Experts of a small language model: 96 experts in each of 10 layers.
Below are experts of layer 8 (counted from 0) of a mixture-of-experts language model. Rows are named router (the router's row for the expert) and show model dimensions 0-63. Each number is 128 + 32 x the weight over its row's rms, rounded and kept within 0 to 255.
After each expert's rows: "comes before" lists some tokens at least twice as common just after its tokens as in all text; "comes after" lists some tokens at least twice as common just before its tokens as in all text. This comes from a sample of Wikipedia text that the model never trained on. Tokens count by the router's weight.

# expert 74
router [123 147 110 164  98 101 128 129  97  33 105 119 147 173  78 102 163  95 121 158 113 147 158 118 157 133 139 106  86  93 147 104  90 111 160  97 115 126  95 122 117 111 162 173 100 165 107 105 118 115 167 111 148 133 123 128 109 147 145  61 143 130  89 141]
comes before: "0", "1", "2", "3", "4", " |\n"
comes after: " |", ";", ":", " /", "″N", "%;"

# expert 88
router [127 141 141 197 131 121  92 102 137 101 134 104 143 103  65 105 131 126  84  94 138 131 227 107  90  96 203 130 159 112  54 145 120 115 117 104 120 141  88  93 126 101 103 171 118 148 150 106  95 140 142 139 149 179 102 185  83 122 141 153  94 103 113 161]
comes before: " |", " York", " |\n", "0", ".", ";"
comes after: " ", "20", "10", "19", ":", "/"

# expert 0
router [130 139 123  63 140  87 109 194 103 117 139  83 146 124 107 139 109 134 120 103 106 123 106 112 128 180 152  96  62 107 123 121  98  95 103  92 134 132  99 149 144 106 148 162 205  93 122 108 128 163 144 155  72 176 168  91 113 121 178  90 140  91  44 149]
comes before: "0", ".", "%", "5", "7", "9"
comes after: " ", ",", ".", " (", " $", " ."

# expert 47
router [ 95 141 101  99  82 165 138  79 125 128  37 102  48 114 105 174 134  68 109 117 153 132 177 113 120 112  72 157 125 164 166 121 181 103 186 131 176 138 159 151 171 147  94 134  92 126 101 133 118  95 147 179  95 114 141 155 123 129 158  85 103  84 137 100]
comes before: " of", ",", ".", " was", " and", ".\n\n"
comes after: " the", " The", "The", " a", " w", " this"

# expert 75
router [136 141 105 175 142 175 110 181 138 115 102 130 141 123 110 116 138 156 145 152 140 146 195 125 148 214 132 110 188 130 190 132 117 181 148 127 176  88 101  73 115 127 110 100 145 142 156 116 127 106 143 140  73 138 165  62  95 119 125 159 121 108  64 137]
comes before: " ", " |", "00", "0", "5", "9"
comes after: "1", "0", "2", " ", "3", "4"

# expert 72
router [112 131 110 109 166 131 108 139 156  94 129  71  88 105  90 103  98 149 143 123 166 146  82 108 153  94 161  99 156 109  61 107 156 132 118 121 163  81 108 102  76 150 138  86 118  85 145 129 158 105 139 111 108 114 104  89 107 119 134 114 172 129 125 133]
comes before: " ", " +", " −", " .", " a", " born"
comes after: "0", "%", "1", ")", "2", "3"

# expert 43
router [166 122 144  88  91 129 133 127 167 104  72  60 143 162 130 108 109 150  91 136 125 130 105 164 133  67 174 147 171 137 154 109  98 104 184  97 159  96 143 135 142 171 149 173 107  81 114 148 123  95 181 165 169 111 168 104  81  99 123 166 153 166 141 125]
comes before: "1", "2", "3", "20", "10", "4"
comes after: "|", " |", " /", "wood", ";", "}"

# expert 55
router [125 132 204  94 116  85 154 152 134 155 179  89 180 169 105 118  73 164 101 118 187  98 106 150 186  92 142 127 148  89  68 135 159 159 148 126 109 173 172 118 156 190 105 187 111 116 115 128 138 103 177 122  63 124  82 142 114 143 129 162  94 140 149  73]
comes before: ")", " |", "S", "C", "N", "E"
comes after: "E", "A", "R", "I", "P", "S"

# expert 3
router [160 138 170 158 107 124 202 103 169  99 129 114 187 153 135 136 149  75 152  94 127  85 135  96 132 123 137  79 146 218 181 124 110 109 162 150 133 153  93 103 141 144 152 147  76 106 158 129 164 117  90 145  83 189  69 163 167 160 143 169 128 124  74  77]
comes before: " |", " |\n", ";", "–", " |\n\n", "%"
comes after: " |", " ", "–", ".", ";", " −"

# expert 70
router [131 152  87 162 109 131 120 147 134 111  97 160  75 184 117 139 171 101 158 197 147 135 162 138  75  97 137 170 108  96 141 126  61 104 115 100 135  87 116 105 124 123  96 137 176 142 144  85 121 148 140 108  96  59 137 104  93 251 108 133 132 138 141 177]
comes before: "20", "19", "18", "17", "16", "15"
comes after: "|", " in", ",", " May", " September", " July"

# expert 6
router [126 152 139 148 157 121 109 154 142 116  95 137 183 113 121 180 190 140 123 130 145 132 132 138 109 102 154 119 163 119 188 145 127  45 151 165 127  79 159 168 110 151 148  97 151 109 122 123 100 144 161 184 125 219 135 102 122 120  99 150 111 197  77 101]
comes before: " is", " was", " of", " JPL", " MPC", " population"
comes after: ".", " of", " km", ",", " MPC", " in"

# expert 36
router [ 90 132  89  76 156 160  91 148 130 118 165 159 111  92 180 141  85 135  75 129  88 134 121 156 197 108 122 130 132 108 189 113 109 110  99 157 134  96 156 201  93 148 157 132 172  76  97  86 138  73 115 131 114 117 110 123 138 165 163 134  99  90 128 100]
comes before: " |", ".", "isc", "own", "The", "ark"
comes after: " ", " (", "\n", "|", "′", ")\n"

# expert 33
router [151  95 160 122 185 136 118 133 145  93 179 149 113  70  86 143 117 189 136  75 114 141 132 110 133 128 134 181 141  89 126  87 163 164 104  88  96 122 103 109 123 138 127  88 151 125 102 127 152  37 150 105  87 171 159 114 146  96 120 102 131 118 148  83]
comes before: " ", " Total", " %", " —", " Candidate", " Votes"
comes after: " |\n", ")", "\n", "|---|---|---|---|\n", " Votes", "|---|---|---|---|---|\n"

# expert 50
router [138 131 129 110 107  74 113 146 141 114 170 168 127 181  65  20 106 138 146 118  60 144 138 139  93 169 130 140 110 194  43 142 110 159 106 138 121 119 143 173 147  67 110 177 146 129 106 158 158  99 124  82 155 117 110 137 138 118 104 151 112 105  97 147]
comes before: " |", "–", ".", ",", "%", " |\n"
comes after: " ", ".", " (", "–", "00", "10"

# expert 81
router [147 124 105 125 120 148 109 106 138 115 114 156 152 142 102 120 100 124 126 144 120  70 139 152 140  99 101 142 109 106 130 159  81 122 143 121 110 140  76 138  67 142 134 155 101 113 140  64  86 115  81 118 137 156 133 183 168 202 115 136 127 165 108 105]
comes before: "|", "-", "==", "===", "The", "|---|---|---|---"
comes after: " ", "%", ")", " |\n", "0", " JPL"

# expert 27
router [181 142 111 120  80 101 133 123 156 108 148  85 170 147 193 168 181 159 149 143  91 153 115 140 114  63 119 121  89 110  83 157  66  78 134 138 153 150 169 123 172 129 187  93 109 101  92 152 142 144 123 159 105 120 128 111  94 130 116 127  87 152 164 166]
comes before: "19", "S", "20", "M", "B", "C"
comes after: ".\n\n", " |\n\n", "\n\n", "\"", ")", ")."

# expert 7
router [ 63 184 117 101 107 167 141 156 119 123 130  98 128 155 143 140  86  67 128 126 118 143 133 179 162 157 144 149 193 139 137 117 150 149 104 121 152 197 200 171 171 146 131  25 143 164 119 155 148 167  70 176  86 104 110 178 121 126 113 181 181 155 109 115]
comes before: " ", " the", " his", " a", " /", " he"
comes after: ",", ".", "″W", " x", " due", "0"

# expert 12
router [ 87 176 156  88 137 194 115 127  98 132  87 147 101 145 145 167 103 121 129 158  39 147  81 130  99 120 151 109 147 136 113 150 187 174  75 126 151  85 146 164  72 109 149 109 192 156 169  96 101 126 125 139 128 103 145  79 182  99  84 146 144 144 110 135]
comes before: " ", " \"", " S", " N", " B", " K"
comes after: " |\n", "\n", ")\n", "3", "2", ".\n"

# expert 40
router [159 117 114 130  96 154 155 161 117 127 113 121 112  86 128 132  80 192 144 107 122 146 140  81 115 116 157 121 153 119 164 103 159 144  89 133 112 130 106 153 157 108  84  88  99 109 191 143 179 148 114 120  84 164 129 102 168 120 167 160 123 123 187 156]
comes before: "e", "a", "al", "es", "y", "i"
comes after: " M", " D", " m", " V", " P", "m"

# expert 31
router [159 132 112 151 209 102 129  88 109 123 139  65 128  83 131 167 111 136 119 125 155 145 104 128 125 131 209 111  81  77 122  85 177 204 161 138 130 159 137 143 135 143 108 101 115 147 119 143 139 155 134 134 155 133 102 136 125  97 141 150 136 130  94 138]
comes before: " ", " —", " N", " L", " W", " S"
comes after: ")", "0", " —", "1", "2", "3"

# expert 90
router [ 94 142 132 161 120 124 169 123 134 171  65 107  71 174 155 109 132 108  92 109 118 116 142 104 223  82  85 165 124 199 158 125 111 103 123  77 169 130 116 134 114 115 129 150 154 114 149  77  95 130  79 103 160  65 127 154 146  91 128 142 124 108 172  64]
comes before: "19", "20", " |\n", "18", "^{", "ic"
comes after: " |", " the", " a", " and", " of", "0"

# expert 25
router [152 187 116 134 118 156  95 134 114 119 104  48 147 142 132 122 133 120 119 120 167  82 141 177 155  92  99 104  78  60 188 150  92 148 130 149  93 108 165  69 149 113 113 111  62 145  90 121 187  97 101 108  85  75 139  88 125 137 100  96 128 130 166 156]
comes before: " was", " been", " is", " had", " has", " also"
comes after: ",", ".", " that", " where", " which", " did"

# expert 71
router [117 114 101 109  88 150  57 150 179 177 196 129 156 127 105 131 101 135 138  96 147 104 122 108  92 144 148 150 121 151  93 110 124 164  48 116  99 133 101 128 114  94 130 146 140  57 139 148  74 169  99 166  80  77  97 135 178 156 178 142 103 110  71 123]
comes before: ",", "–", " |", ")\n", ")", "),"
comes after: "20", "19", "18", "–", " ", "17"